{
  "d_shared_expert": 64,
  "hidden_act": "clamped_swiglu",
  "router_cosine_scale": 20.0,
  "num_key_value_heads": 5,
  "norm_place": "pre",
  "init_std_qkv": 0.0483,
  "learning_rate": 0.0104
}
Below are experts of layer 4 (counted from 0) of a mixture-of-experts language model. Rows are named router (the router's row for the expert) and show model dimensions 0-223. Each number is 200 + 30 x the weight over its row's rms, rounded and kept within 0 to 999.
After each expert's rows: a language model's description of what the expert responds to. This comes from a sample of Wikipedia text that the model never trained on.

# expert 62
router,183,142,208,162,199,197,153,203,208,208,157,195,151,165,224,209,212,228,183,172,160,237,225,172,167,192,165,199,266,183,185,143,231,187,184,201,126,192,146,212,245,195,226,205,213,162,241,182,176,186,198,224,220,194,197,246,195,188,234,169,185,195,184,228,223,150,223,241,145,211,198,193,221,228,250,261,198,214,231,159,227,194,219,260,213,176,187,197,217,220,237,196,200,157,187,185,186,146,239,153,228,199,162,234,143,159,182,187,161,224,211,221,251,194,182,206,129,172,143,160,195,164,196,221,156,213,190,200,225,182,203,174,190,218,259,154,210,169,202,208,160,210,231,225,131,154,200,186,188,198,168,184,175,221,159,178,226,251,217,182,225,218,164,276,160,133,239,179,213,230,191,247,182,174,154,175,169,184,199,184,210,168,152,234,250,172,150,205,157,211,167,217,175,192,215,204,195,141,188,185,224,186,194,161,158,215,209,209,184,184,222,198,214,227,181,194,258,179,190,180,184,196,181,207
Single capital letters starting words or abbreviations, often at line starts or after hyphens, such as Enterprise-D, DEL, UEFA, Mason.

# expert 20
router,182,134,229,211,198,212,189,221,167,208,202,221,184,214,210,250,163,212,249,209,177,178,201,191,224,214,216,245,216,210,247,119,200,200,161,254,197,189,213,196,160,134,181,207,203,187,204,194,125,140,175,211,238,208,214,221,212,204,203,207,233,206,247,174,182,207,206,286,216,176,205,183,190,207,236,207,230,235,231,194,190,222,212,240,189,187,205,165,225,226,165,217,187,190,124,203,244,248,259,203,179,223,195,195,217,230,162,219,224,155,208,280,260,237,177,171,171,239,202,177,204,125,189,178,159,174,170,226,205,172,180,211,235,167,228,158,176,219,222,211,227,204,222,194,145,172,214,147,196,199,194,142,186,207,183,183,161,211,241,202,241,181,190,210,218,238,204,138,201,189,217,144,165,183,221,194,181,223,240,223,187,198,187,166,241,250,211,164,150,194,172,193,217,231,227,220,209,206,230,137,192,175,151,205,186,221,211,161,182,164,176,151,190,157,219,200,176,162,160,172,163,225,154,225
Word-initial capitals or syllables like G, V, Ch, Qu, Bo, as in Genre, Veteran, Gonzaga, and bo in westbound.

# expert 57
router,183,143,268,222,178,207,253,242,199,206,219,179,219,228,204,199,261,251,159,187,198,218,163,212,217,183,152,249,213,185,224,135,186,213,203,224,132,190,209,213,186,239,215,195,178,183,174,230,184,144,183,216,256,202,182,193,220,208,189,198,247,177,185,205,230,239,223,198,234,189,199,169,186,169,239,225,169,178,232,220,209,220,190,209,217,259,205,184,177,227,191,222,154,154,160,174,207,209,194,224,220,202,204,169,143,184,200,166,190,196,234,207,237,216,205,223,228,196,159,217,211,211,139,220,145,202,181,177,169,203,206,141,271,227,220,191,201,203,252,220,157,226,146,173,218,171,191,250,200,164,230,157,216,130,240,183,205,241,167,187,228,163,177,225,231,230,237,170,225,226,219,212,136,226,210,174,200,196,173,208,234,224,184,224,172,160,195,194,189,222,195,185,150,228,148,229,270,203,224,220,199,208,195,255,180,230,196,187,209,201,226,206,235,166,229,201,245,186,222,159,138,254,237,270
Initial capitals after colons in taxonomy and infobox lists, such as E in Eudicots, Eubacteriales, or in Chordata, and coordinates.

# expert 11
router,214,186,282,171,178,170,136,218,177,206,151,196,228,226,194,190,184,186,192,200,262,212,224,188,233,217,213,207,206,194,228,224,218,156,192,237,261,241,226,209,179,189,211,225,239,213,233,241,198,160,196,217,168,228,259,212,239,205,141,226,253,210,180,210,223,265,205,197,176,198,215,189,195,188,267,204,207,206,195,199,150,204,172,203,198,243,171,221,201,212,229,230,183,146,238,223,217,198,206,142,226,191,229,238,212,209,269,272,195,229,200,146,224,180,179,179,187,198,240,214,197,166,227,188,186,161,217,222,175,138,238,220,147,249,236,229,203,225,245,198,181,203,220,250,169,192,214,219,202,182,219,225,166,158,223,297,198,206,211,213,200,173,219,189,206,177,212,162,248,235,172,202,196,187,217,240,205,281,247,159,239,250,253,189,195,186,227,237,197,222,178,223,181,180,188,172,205,250,232,202,239,234,171,191,279,179,215,180,205,197,214,229,211,220,203,216,194,195,242,168,201,228,184,158
First pieces of words, chiefly c and cent (centuries, centre, percentage), plus compass words South, North, and trans, San, part.

# expert 32
router,120,167,200,201,175,175,164,205,193,169,202,177,193,254,171,152,264,231,173,181,224,204,143,232,200,155,197,183,183,243,162,131,241,119,186,138,233,188,163,181,214,197,174,223,225,155,205,218,207,227,194,196,218,231,201,197,213,233,215,225,175,235,110,205,262,189,211,181,208,148,198,209,172,240,191,192,232,227,192,186,212,223,220,226,172,220,206,215,177,177,238,190,202,177,192,249,181,183,180,153,179,197,92,160,262,173,214,173,223,218,203,175,179,175,173,178,215,189,242,185,201,247,208,229,180,162,238,255,222,225,216,237,207,204,167,232,149,202,202,194,240,168,182,214,213,177,213,196,193,181,152,170,185,178,192,245,149,141,243,231,243,181,244,198,177,203,248,192,153,156,176,242,216,178,193,177,164,194,225,229,186,212,219,166,169,160,219,174,219,228,232,209,191,165,179,149,231,199,216,186,244,200,205,204,188,191,229,186,194,189,243,182,208,250,205,179,218,244,209,186,202,228,203,199
Inner word pieces c, ri, ci, ti, ni, as in parrocchiale, Lac, British, Socialist, Beautiful.

# expert 7
router,200,229,204,226,229,186,213,193,169,194,172,236,263,226,245,235,198,193,239,196,203,272,210,199,141,193,162,215,238,220,245,203,204,205,219,173,201,196,217,231,196,212,195,219,176,194,241,174,189,208,179,213,222,194,192,209,175,278,147,151,189,200,230,169,224,195,166,178,201,164,194,167,194,199,185,215,198,149,197,211,165,190,224,193,227,210,202,233,153,190,177,243,229,168,241,204,170,230,176,218,198,184,180,197,219,220,195,229,257,223,179,176,205,238,191,228,227,178,241,215,196,181,269,180,207,148,192,248,206,175,264,173,245,234,250,233,205,194,202,201,198,198,194,152,150,224,157,217,194,225,232,212,251,192,191,206,228,218,217,185,177,175,178,146,242,181,250,134,212,188,256,260,225,162,165,241,258,174,244,205,187,221,215,187,144,152,246,202,177,205,196,140,228,208,243,236,151,202,260,181,186,183,207,255,249,174,155,208,150,222,158,228,210,209,184,163,212,209,190,187,146,181,238,146
Byte pieces of Indic, Arabic and Japanese script, coordinate symbols ′ and °, and inside-word pieces like ha, tri, i (alpha, yielding).

# expert 3
router,163,155,184,219,164,262,137,226,167,179,184,158,171,214,242,206,212,216,203,209,199,179,214,171,199,199,182,204,183,170,211,170,191,189,218,180,187,202,180,185,239,156,216,258,210,274,185,208,236,189,243,146,148,216,225,180,204,145,203,201,208,110,140,233,213,213,256,186,162,219,212,216,206,254,232,229,221,209,195,211,194,182,199,182,226,234,217,125,236,189,277,168,199,213,184,163,168,182,204,173,194,245,157,185,219,178,212,226,218,221,196,242,169,234,245,170,135,197,211,148,178,227,182,222,178,205,206,198,216,156,184,228,157,210,146,186,156,202,200,234,135,202,249,173,240,238,215,199,202,180,205,182,210,214,145,234,213,185,241,209,242,243,221,180,223,200,185,222,197,229,181,176,182,208,198,215,240,238,215,209,186,242,188,224,237,166,242,192,224,177,160,205,171,236,237,117,224,194,201,223,195,216,149,193,223,191,154,168,206,161,197,209,230,203,217,194,139,228,188,167,242,222,233,182
Mid-word pieces in biography and career text, such as s in Profes-s-ional, ist in admin-ist-rates, er in Commissioner, ce in Suc-ce-eded.

# expert 42
router,197,170,181,194,215,152,196,195,242,190,206,227,189,204,200,210,199,210,199,202,214,178,243,236,210,171,171,172,223,198,162,262,195,213,183,206,167,156,145,158,177,149,191,151,198,268,202,217,201,200,237,237,231,210,195,229,202,219,237,258,173,203,185,187,116,223,230,174,164,217,205,207,168,162,189,250,195,248,145,169,184,211,225,196,150,192,243,244,195,183,185,189,213,180,172,274,168,207,178,210,227,148,233,177,191,225,198,209,177,130,188,199,230,271,195,199,176,213,223,185,191,198,148,233,233,217,218,168,193,192,221,176,186,213,165,199,244,197,174,186,168,158,206,176,222,201,230,165,253,207,214,203,225,185,234,148,207,223,235,134,211,195,127,211,244,185,183,185,205,179,210,172,221,213,203,170,213,160,174,208,134,179,183,250,117,217,212,231,181,145,162,195,217,180,243,210,175,173,171,158,129,221,213,170,193,263,197,215,222,214,168,183,201,150,186,245,168,220,224,192,243,183,176,198
Commas inside sentences and lists, plus semicolons and connectives like and, which, while, where, but that join clauses.

# expert 25
router,246,218,242,144,215,169,205,258,196,178,232,250,219,201,246,223,230,230,193,167,211,214,178,163,197,204,213,159,227,209,195,164,210,190,235,213,223,180,228,191,191,257,200,148,222,151,152,178,203,189,186,187,217,180,164,186,177,149,254,217,237,195,200,141,176,236,226,212,194,234,171,224,161,180,195,204,215,252,228,176,192,216,202,196,182,216,158,241,220,196,155,241,207,199,152,214,246,245,218,212,199,205,210,177,140,212,117,206,205,206,186,221,166,188,208,202,210,234,247,166,261,199,206,201,210,131,249,225,193,237,233,189,220,173,166,192,154,176,236,146,221,190,196,193,225,146,180,247,180,213,238,184,242,200,197,176,184,137,175,133,195,186,200,211,266,201,213,196,202,196,198,196,240,217,131,222,174,216,209,253,207,239,222,176,230,163,202,218,221,212,196,198,198,184,178,298,218,140,199,175,253,152,219,236,198,242,210,215,204,189,260,172,229,157,182,193,191,210,191,194,171,218,198,176
Two-letter consonant-vowel pieces beginning or inside names and words, such as co, Bo, go, So, la (Saco, Gordon, Nicola).

# expert 0
router,251,177,213,195,209,167,234,200,214,215,222,252,191,141,222,203,236,184,160,204,179,186,185,226,197,192,187,183,213,203,141,200,228,235,218,172,178,202,199,180,217,176,194,232,235,214,177,209,174,253,198,234,181,178,197,147,155,195,216,210,172,165,191,238,239,190,194,174,180,168,248,194,208,248,200,197,247,227,219,183,178,214,157,177,150,175,155,253,151,212,147,172,268,179,198,201,192,175,178,188,201,186,160,175,153,178,183,203,186,170,133,223,214,220,210,177,225,159,132,199,151,197,207,210,229,193,276,194,240,171,185,226,193,204,178,207,238,166,208,229,172,206,148,139,208,173,196,154,213,183,226,206,214,211,194,222,221,218,194,174,245,177,213,218,143,229,251,201,174,148,170,163,198,110,193,236,210,209,217,220,237,221,239,215,174,216,236,196,152,163,177,168,225,182,168,245,198,196,224,195,168,231,207,157,167,176,190,223,176,170,158,240,136,202,257,208,247,230,215,192,219,154,124,186
Periods closing sentences, plus question marks, exclamation marks, closing quotes and wiki heading markers, e.g. etc., independence., ==.

# expert 49
router,110,181,238,188,282,203,176,187,241,185,139,210,223,176,221,224,205,242,208,167,109,220,226,199,224,228,179,167,261,197,191,181,221,249,220,224,244,224,121,222,161,212,226,198,229,216,184,260,185,188,186,146,222,237,217,180,227,224,186,213,184,237,223,194,230,178,243,194,176,225,183,202,206,175,213,185,216,209,238,235,214,199,191,169,207,186,220,157,199,221,189,155,212,210,178,214,182,242,232,184,198,214,191,199,213,171,193,228,233,162,159,203,220,163,170,202,185,184,235,151,130,187,202,267,192,182,205,204,159,203,198,216,170,179,201,253,216,200,154,192,202,205,142,213,171,191,212,253,188,209,240,188,227,182,218,205,165,239,196,217,194,204,262,217,199,186,276,215,195,191,202,181,161,194,183,177,214,122,177,190,248,251,168,190,164,216,190,200,220,202,176,213,181,172,186,215,165,176,248,216,157,184,195,220,155,259,174,242,198,194,152,180,227,232,143,229,157,169,215,197,252,185,207,237
Line breaks ending infobox fields and list items (after Lines:, Built: 1900, Succeeded by), before the next - field or table row.

# expert 15
router,172,224,133,147,190,194,259,187,203,218,190,264,226,177,223,181,184,168,211,224,197,191,172,236,162,203,245,203,208,173,171,191,222,176,231,190,250,212,186,193,187,212,198,161,187,165,125,155,228,213,168,196,185,191,202,200,220,211,225,200,152,280,185,160,177,174,220,207,176,181,198,205,188,229,171,215,152,141,196,185,211,190,219,171,189,182,179,227,222,140,152,192,242,215,250,189,190,249,178,165,196,188,193,135,229,260,225,220,181,168,209,208,174,240,162,246,198,201,201,209,224,224,178,234,137,167,141,209,160,232,181,200,169,206,247,224,232,258,187,187,207,234,204,179,182,220,246,197,175,182,243,193,232,254,222,215,165,209,214,158,170,139,222,194,188,184,222,143,152,170,230,204,202,222,197,210,214,205,228,247,258,207,189,172,194,207,242,252,208,172,247,225,243,173,275,220,180,210,243,164,178,217,224,187,202,237,175,191,132,177,170,210,200,181,192,216,215,159,166,239,224,197,172,212
Word-final a-type pieces in place, personal and taxon names, such as Portug-al, Madon-na, Ma-la-ysia, Lepidopter-a, Area.

# expert 45
router,141,230,116,177,172,224,196,191,198,246,207,162,192,201,177,133,166,182,229,197,209,221,204,204,193,169,212,227,205,147,218,193,218,204,214,219,201,218,193,254,233,164,186,235,200,234,162,214,196,191,158,259,247,151,242,186,162,197,140,197,184,183,227,197,233,207,197,181,213,226,248,185,265,238,209,167,204,177,186,184,169,176,171,247,230,237,228,148,183,204,206,167,195,199,183,159,194,199,178,187,224,203,229,241,201,160,230,224,273,202,230,185,229,282,189,193,225,232,139,217,225,218,174,223,193,257,198,199,225,189,174,239,178,214,207,196,189,201,227,208,214,165,218,243,186,230,126,208,218,235,182,210,186,214,160,183,159,224,207,182,182,141,210,242,238,268,218,236,234,239,182,177,161,192,208,177,212,205,197,202,193,183,274,141,225,245,171,173,201,209,143,230,153,160,232,177,219,198,192,211,199,242,170,197,216,136,165,186,163,192,198,235,180,207,178,168,212,217,258,242,218,203,196,212
Word-initial st or St pieces, such as Staff, Strip, street, stolen, plus pronouns it, him, her and starts like gr, tr.

# expert 39
router,195,199,259,241,196,223,154,196,223,188,176,223,173,220,182,218,189,195,215,142,174,200,223,213,251,140,185,219,173,198,207,247,165,168,187,230,200,222,181,169,200,223,189,215,213,259,279,223,155,175,226,211,171,203,210,246,186,223,168,189,239,260,191,255,174,248,177,166,259,273,212,174,138,174,231,204,210,223,223,208,158,197,198,186,192,211,142,172,165,243,227,232,167,132,178,230,183,176,205,232,195,186,211,228,200,163,206,171,174,254,174,199,197,140,185,178,192,143,217,227,180,175,183,177,201,222,198,193,206,123,234,214,164,200,158,190,174,243,237,226,199,172,169,208,256,192,170,238,186,164,181,217,168,164,185,173,175,212,220,208,211,232,207,233,235,176,171,230,209,217,191,251,189,192,188,261,214,204,237,218,201,249,223,183,192,220,218,177,214,232,177,181,230,212,213,242,177,206,178,172,187,149,190,194,205,215,178,208,216,118,248,254,232,200,178,228,186,218,204,210,128,158,233,212
Compass words and pieces in geography text, such as South-east Asia, East Potomac, Western Australia, to the east, plus pieces like b, ch.

# expert 17
router,217,191,198,213,229,231,232,250,218,217,203,194,209,233,231,220,208,200,267,210,159,234,225,210,155,225,191,193,240,201,170,251,196,248,255,204,191,168,179,168,230,165,204,166,172,255,179,201,175,252,229,224,193,188,229,275,253,197,227,254,192,175,232,190,136,173,148,208,239,204,223,163,204,197,160,235,210,231,187,198,211,185,211,272,219,221,221,231,210,184,175,195,204,245,168,220,199,223,169,207,203,207,221,190,142,228,188,141,155,168,199,237,194,215,151,155,140,199,193,182,210,229,188,234,211,204,205,193,188,238,178,192,196,199,177,178,269,202,162,211,232,192,148,209,235,150,249,224,233,250,211,233,164,202,243,127,169,196,183,149,190,249,226,165,198,212,202,185,176,171,192,166,243,221,198,194,223,194,192,181,205,194,190,196,169,227,189,199,246,190,233,230,209,199,295,168,174,155,180,201,175,154,228,184,229,221,211,200,199,233,172,190,180,132,206,164,185,226,191,232,170,216,137,223
Coordinating words joining list items or clauses, mostly and, also or, but, &, commas and semicolons, e.g. historian of mathematics, and.

# expert 43
router,199,184,228,255,211,255,164,158,202,227,163,200,190,226,213,154,213,217,183,223,191,219,190,216,159,187,255,164,209,190,192,197,204,227,188,203,235,208,158,217,207,155,219,140,213,208,176,249,198,169,170,171,232,267,226,204,211,213,197,218,183,138,160,195,177,178,183,243,244,234,201,214,221,175,185,241,171,243,172,242,140,176,229,253,211,220,182,180,268,212,199,202,238,215,171,218,186,249,225,205,177,148,178,189,262,172,186,205,284,136,218,169,206,247,220,217,196,238,113,207,197,138,222,214,186,230,213,223,222,233,219,165,240,197,190,178,222,174,160,221,192,177,222,188,217,172,204,203,218,195,219,140,205,164,199,190,190,166,187,188,161,201,157,176,239,167,236,172,203,213,190,173,219,215,187,193,239,171,185,152,198,154,175,119,198,215,218,221,188,158,187,207,211,250,183,259,223,158,232,215,206,174,169,199,224,219,184,168,186,186,197,202,185,152,248,217,145,190,201,143,200,170,245,195
Inner word pieces, especially ot and mon (Total, root, phosphotransferase), also ct, ch, mit, put, in names and technical terms.

# expert 46
router,191,201,237,230,157,243,213,230,172,241,206,209,168,225,173,205,203,159,159,190,178,178,192,145,213,185,190,207,131,218,250,178,165,207,205,163,217,203,168,136,220,196,191,194,266,212,196,206,185,179,253,148,241,252,191,171,137,229,188,183,184,219,244,237,191,223,229,247,191,224,230,170,202,188,213,189,244,214,184,199,192,191,195,189,198,195,216,198,169,237,248,241,206,256,190,158,190,245,169,213,192,164,167,250,207,184,203,218,236,192,165,220,222,244,220,164,228,129,198,149,246,164,191,172,218,169,224,167,185,197,249,229,181,179,179,184,195,223,213,203,232,229,174,140,195,213,260,211,201,191,208,198,209,177,207,159,243,265,204,203,200,265,254,186,234,227,193,161,209,226,177,148,207,257,201,196,194,222,191,240,191,200,196,208,225,214,210,182,201,179,235,223,192,204,218,165,218,202,140,219,198,179,251,200,147,203,238,204,195,166,167,184,108,171,187,117,184,171,203,267,179,184,179,196
Word endings and nouns before of, in, and, such as link(ed), bulk, goals, title, medal, often in sports or music text.

# expert 5
router,200,189,237,181,204,159,193,193,236,203,220,203,162,192,152,225,222,207,148,209,209,256,208,269,183,204,211,229,237,257,235,197,217,193,203,203,142,205,187,199,231,209,181,203,148,240,158,227,193,222,169,237,219,158,204,177,213,178,219,226,158,137,223,242,197,210,156,202,152,180,246,185,150,219,192,207,230,244,150,191,204,141,182,163,195,193,215,265,234,202,229,240,175,162,131,236,194,177,229,194,213,176,202,196,188,227,233,202,167,192,250,169,211,190,228,236,191,204,152,191,236,242,174,174,189,209,214,234,188,230,216,216,254,167,209,201,230,245,157,187,196,271,199,186,204,204,217,177,187,220,208,204,241,248,202,226,207,215,223,207,186,231,179,206,171,242,200,168,211,238,164,134,187,217,225,168,134,171,216,197,200,182,199,202,195,144,160,175,194,209,186,153,279,194,185,197,216,108,159,204,202,210,237,214,132,252,214,230,229,218,194,177,184,210,139,222,224,182,231,215,204,163,162,190
Hyphens joining compound words (Dubai-based, anti-Jewish, Re-elected), plus slashes, dashes and word-starts like an, An, under, New, re, de.

# expert 19
router,205,181,219,160,213,214,188,221,173,181,190,229,191,166,196,230,227,136,208,241,176,169,203,232,136,232,230,189,224,252,204,212,238,215,215,159,209,170,236,207,205,252,220,225,196,194,191,192,204,198,158,188,200,216,207,223,193,190,215,189,191,172,195,245,210,193,210,245,170,159,242,167,204,212,193,192,258,190,189,206,210,212,208,164,244,129,175,228,202,204,116,225,202,267,192,195,206,194,266,171,200,210,177,191,130,205,221,256,176,224,229,138,210,193,181,249,205,229,191,219,184,207,182,205,180,229,232,197,206,148,222,206,223,210,107,195,204,154,197,237,216,104,186,117,192,164,215,158,182,207,209,240,176,198,208,188,233,170,230,179,248,193,163,168,288,238,154,213,146,221,183,211,161,146,185,205,180,200,213,194,255,202,153,215,178,191,205,186,177,223,218,198,156,196,200,207,177,191,202,201,195,234,213,216,191,220,187,195,195,202,205,238,115,161,255,186,198,251,201,217,213,223,160,198
Line breaks after sentence ends before new paragraphs, == section headings or tables, plus table separator rows like |---|---|.

# expert 40
router,201,148,187,210,190,214,188,241,188,206,210,225,216,180,299,226,196,216,208,127,235,210,188,210,173,177,216,148,202,202,214,231,203,194,159,204,181,262,153,168,218,237,192,182,185,213,206,246,156,197,203,244,211,197,212,188,189,216,236,197,195,141,208,206,166,210,171,182,222,213,261,186,143,190,184,211,214,251,173,187,199,221,157,181,235,234,200,220,217,185,121,140,254,190,207,236,167,124,186,205,202,140,207,190,249,220,193,208,183,204,190,179,229,201,166,200,228,167,208,219,192,188,158,205,182,190,280,259,196,191,171,184,250,171,212,227,243,249,173,228,197,232,264,122,213,215,175,170,198,192,237,226,207,241,190,207,209,192,247,181,229,165,143,112,232,176,203,231,171,136,158,237,223,185,211,225,242,207,195,175,168,172,213,211,207,230,212,213,182,249,191,202,188,211,182,169,212,166,204,187,181,184,255,176,248,199,184,215,217,200,170,247,205,186,198,236,180,192,206,215,204,165,174,213
Commas, colons and closing parentheses in dates and lists, plus the final n of particles like von and den.

# expert 2
router,210,230,206,178,179,181,165,195,215,230,196,191,169,205,204,222,240,223,231,210,192,193,211,154,126,237,216,211,193,208,176,209,182,211,173,169,298,180,226,187,154,101,180,189,204,217,173,268,176,156,242,97,161,169,219,222,202,197,205,221,202,161,163,158,228,159,203,151,246,186,221,193,175,234,276,179,160,165,176,218,175,199,217,207,233,228,182,143,227,157,220,206,202,205,169,160,194,210,189,193,226,198,201,235,191,166,241,224,211,231,209,246,176,264,236,191,196,187,244,199,234,222,200,131,198,217,201,198,171,229,234,215,204,159,178,171,164,204,245,259,190,187,175,199,183,232,233,191,179,195,146,206,159,209,148,208,183,225,212,139,200,217,151,177,191,209,176,256,223,206,202,198,191,190,196,227,177,225,227,234,228,221,174,130,191,192,259,210,247,213,165,246,209,233,197,186,186,178,177,207,246,174,219,188,244,214,201,187,197,238,238,183,159,216,231,205,185,211,174,190,191,204,196,209
Ordinal and ranking adjectives like first, second, last, main, plus mid-word pieces such as it in sanitation, illegitimate.

# expert 26
router,205,210,156,239,186,202,170,197,177,205,172,220,266,184,193,196,233,153,239,202,230,185,243,230,177,195,224,223,205,221,188,186,174,201,180,193,180,157,140,220,179,235,157,194,169,223,148,161,241,180,251,283,232,181,232,181,233,225,186,202,222,185,147,201,168,151,219,204,216,198,222,218,188,216,150,165,179,224,234,231,199,190,199,233,206,215,203,179,131,240,178,223,214,197,205,204,196,185,267,213,236,206,225,230,174,182,184,175,172,195,220,178,182,164,189,142,178,227,182,214,183,223,175,251,241,183,213,222,232,281,212,204,188,183,209,226,180,199,182,184,177,248,172,204,150,199,197,161,153,240,184,234,152,208,233,220,196,248,156,160,219,233,221,188,250,169,218,273,187,174,265,221,178,206,189,229,146,186,234,213,220,179,220,254,248,227,220,194,167,189,250,216,172,172,186,195,213,142,138,236,229,157,185,166,167,214,181,211,182,213,137,203,216,202,201,210,222,136,203,248,210,182,179,212
Mid-word or initial syllable re, as in threw, crew, livestreaming, Rebecca, plus um in Numerous and pre.

# expert 59
router,218,233,227,243,179,139,164,218,168,196,170,208,196,228,241,215,256,183,217,170,200,196,245,244,198,229,223,202,219,202,185,227,221,270,200,241,198,192,149,246,185,174,161,246,207,216,189,229,210,204,160,212,192,236,195,180,146,162,191,193,229,175,211,160,190,178,152,213,168,232,222,178,234,268,201,230,200,158,239,231,189,176,201,166,181,214,202,190,219,232,199,230,249,233,192,188,264,229,165,204,140,233,238,204,194,222,240,171,204,200,203,160,255,197,230,207,251,203,214,255,254,181,169,198,191,258,212,200,217,189,196,173,190,147,195,172,203,177,207,225,177,169,224,187,141,185,170,175,163,164,259,213,261,258,149,240,151,206,168,206,234,198,185,167,147,151,219,207,207,172,184,196,192,196,177,231,203,227,220,183,167,224,175,188,183,243,235,194,199,178,173,155,264,175,155,201,248,162,194,225,217,243,199,188,261,213,179,185,173,182,181,191,188,195,260,217,222,208,189,174,240,210,201,134
Word-middle pieces at and ver, as in average, Avery, inverse, Status, habitats, amphitheater; also et, it, and However.

# expert 10
router,297,213,177,144,202,188,213,185,205,190,216,247,175,180,208,191,230,186,186,257,191,245,223,226,172,189,225,240,195,254,188,202,167,190,222,218,169,233,213,163,278,179,207,208,217,237,248,170,193,183,200,210,178,165,213,171,146,184,239,198,172,176,249,194,215,193,211,217,189,190,194,218,164,215,199,177,289,191,166,190,186,177,150,180,212,159,210,287,175,183,185,192,227,213,157,128,196,271,187,188,202,204,184,125,161,274,227,164,157,228,176,134,225,189,200,255,240,210,233,206,192,218,229,176,195,166,224,208,158,254,204,247,172,175,200,216,170,179,215,212,219,193,191,179,190,202,203,170,156,206,209,263,185,241,215,218,219,209,228,223,192,198,239,167,201,201,253,208,153,181,148,167,242,218,204,150,191,175,163,191,179,164,194,198,170,208,201,193,206,259,159,205,220,185,177,214,157,178,171,200,183,186,232,231,177,162,216,201,209,214,246,243,198,209,195,172,235,176,181,211,222,243,206,212
Hyphens starting list items after line breaks in cast, roster and species lists, plus table pipes, colons and the piece ie.

# expert 52
router,235,210,221,214,195,219,233,233,196,225,181,256,211,192,245,183,169,220,210,209,163,229,169,242,203,194,198,160,189,229,170,198,225,229,218,171,277,229,208,164,188,192,200,179,193,176,129,201,182,205,188,247,225,188,146,185,206,181,217,147,221,240,200,191,155,151,197,192,214,194,166,203,159,226,231,191,266,188,234,238,200,222,169,132,137,211,211,137,193,177,208,240,226,169,268,183,212,221,128,181,217,206,185,186,193,246,203,206,240,200,169,186,195,220,191,273,269,163,224,207,213,180,195,192,135,230,163,157,185,156,245,248,174,211,171,192,196,206,245,217,213,191,167,170,275,187,196,237,226,215,211,219,164,270,193,223,182,218,240,204,187,176,194,232,211,185,241,200,206,230,218,212,251,203,211,226,199,230,193,167,201,169,194,176,204,210,251,213,197,154,166,262,210,202,211,216,193,198,208,227,154,196,258,172,154,167,188,185,173,156,142,240,213,186,169,223,218,150,219,205,224,195,197,166
Syllables ending in a inside words and place names, such as da, ta, ea in Hardaway, colleague, disease, retail.

# expert 33
router,253,172,202,193,231,210,151,204,117,181,194,189,221,236,181,220,199,197,173,187,182,213,145,175,200,200,200,187,191,178,237,181,191,192,209,148,215,203,194,250,169,177,217,164,211,168,226,176,176,228,159,202,234,211,198,249,171,213,180,204,188,262,233,170,226,182,225,170,197,197,181,160,201,203,232,210,248,210,194,174,183,194,166,225,213,203,270,200,223,203,207,182,241,221,216,151,224,240,164,160,160,238,155,121,191,171,220,210,267,189,185,198,216,212,154,197,186,235,198,186,199,129,189,253,142,222,179,210,163,257,243,213,172,268,184,147,199,171,189,164,223,182,194,158,197,205,247,191,232,247,220,142,201,220,203,147,187,198,218,233,148,203,197,181,230,218,250,111,282,186,176,138,236,210,212,248,190,200,196,194,173,225,266,184,177,182,214,201,168,184,186,222,174,156,223,159,216,193,176,200,195,240,227,228,212,202,201,207,197,193,219,163,211,211,189,213,187,238,257,221,224,181,209,206
The adverb also, plus word pieces like fin, cu, ur, su and words through, later, organ, as in Our, mucus, suffer.

# expert 35
router,170,215,199,170,184,162,149,246,192,227,264,183,188,242,220,214,218,191,267,218,199,190,195,154,215,183,201,252,231,178,216,96,181,201,200,242,196,201,196,231,176,200,194,217,202,195,225,153,143,212,259,221,195,130,176,228,189,197,166,230,202,194,271,192,203,202,228,174,239,243,219,177,178,207,187,225,233,198,181,169,185,204,179,215,218,186,188,197,194,228,149,187,175,155,180,222,183,224,230,155,235,215,237,192,191,221,231,231,233,255,170,189,171,244,143,176,200,148,233,255,176,132,227,190,200,165,210,236,234,146,150,164,260,205,201,256,208,224,234,231,251,200,170,256,193,239,190,250,203,181,170,255,184,197,186,193,232,202,215,154,184,188,192,206,201,274,200,238,198,161,185,190,209,195,187,213,181,167,222,197,282,196,218,210,201,206,179,203,167,199,172,208,215,171,183,268,176,177,207,186,204,212,239,192,194,226,186,196,174,197,196,237,179,238,163,172,228,215,219,159,172,243,198,228
Single-letter first pieces of words after a space, especially H/h (Hindi, Hampshire, hockey, hit), also m, g, b, Ha.

# expert 14
router,230,154,220,176,215,252,132,191,155,168,185,199,168,245,169,217,243,219,223,179,201,217,203,223,225,173,216,169,180,216,180,216,152,170,218,196,167,214,202,276,226,177,161,216,200,209,178,188,213,206,176,187,164,189,261,218,192,159,141,185,138,170,160,165,192,209,226,199,226,220,224,201,212,221,174,147,228,245,217,193,127,103,264,202,178,195,179,187,172,179,251,241,205,171,162,183,203,221,177,177,183,234,225,148,184,187,221,227,221,206,170,140,182,223,155,194,177,179,198,173,231,219,197,247,203,198,213,136,185,242,228,221,199,205,233,160,208,165,217,218,171,154,193,226,169,157,215,209,187,199,153,220,162,191,215,218,153,209,218,178,152,205,214,162,222,169,212,206,213,251,253,229,196,154,193,175,217,188,188,206,184,244,216,144,185,184,235,160,228,165,190,183,174,269,236,228,195,186,163,236,215,184,254,224,195,164,176,198,232,235,185,222,189,177,208,168,187,235,255,210,169,191,170,167
Time and career words like later, career, after, during, plus mid-word pieces emb in Member and for in effort, therefore.

# expert 24
router,175,221,185,165,178,233,221,220,177,208,218,197,164,222,162,201,200,230,218,185,180,211,208,235,205,213,195,189,194,241,204,191,221,225,256,193,219,219,162,283,180,211,229,192,182,151,199,218,223,249,216,220,188,227,250,162,179,193,194,181,185,144,159,245,204,228,198,164,239,213,144,189,241,196,212,167,235,209,211,224,242,175,158,207,219,223,229,223,171,156,210,220,204,238,183,204,198,161,216,203,226,231,189,227,164,201,143,251,152,205,210,209,177,205,262,260,150,181,228,252,212,188,151,195,202,224,259,202,194,237,194,167,182,234,220,287,163,171,170,218,193,205,185,234,196,143,201,199,210,233,205,201,189,178,242,190,206,232,201,214,215,195,238,226,231,195,221,239,162,211,260,205,221,179,228,193,184,216,223,240,179,215,184,214,213,307,217,222,267,237,216,155,209,227,218,219,226,168,131,169,200,247,223,154,240,214,209,162,234,225,215,215,175,202,214,172,174,126,193,250,178,181,210,242
Word-final derivational suffixes and abstract noun endings such as -ation, -ment, -ance, -ition, and -tic in Metacritic, plus Award, Music.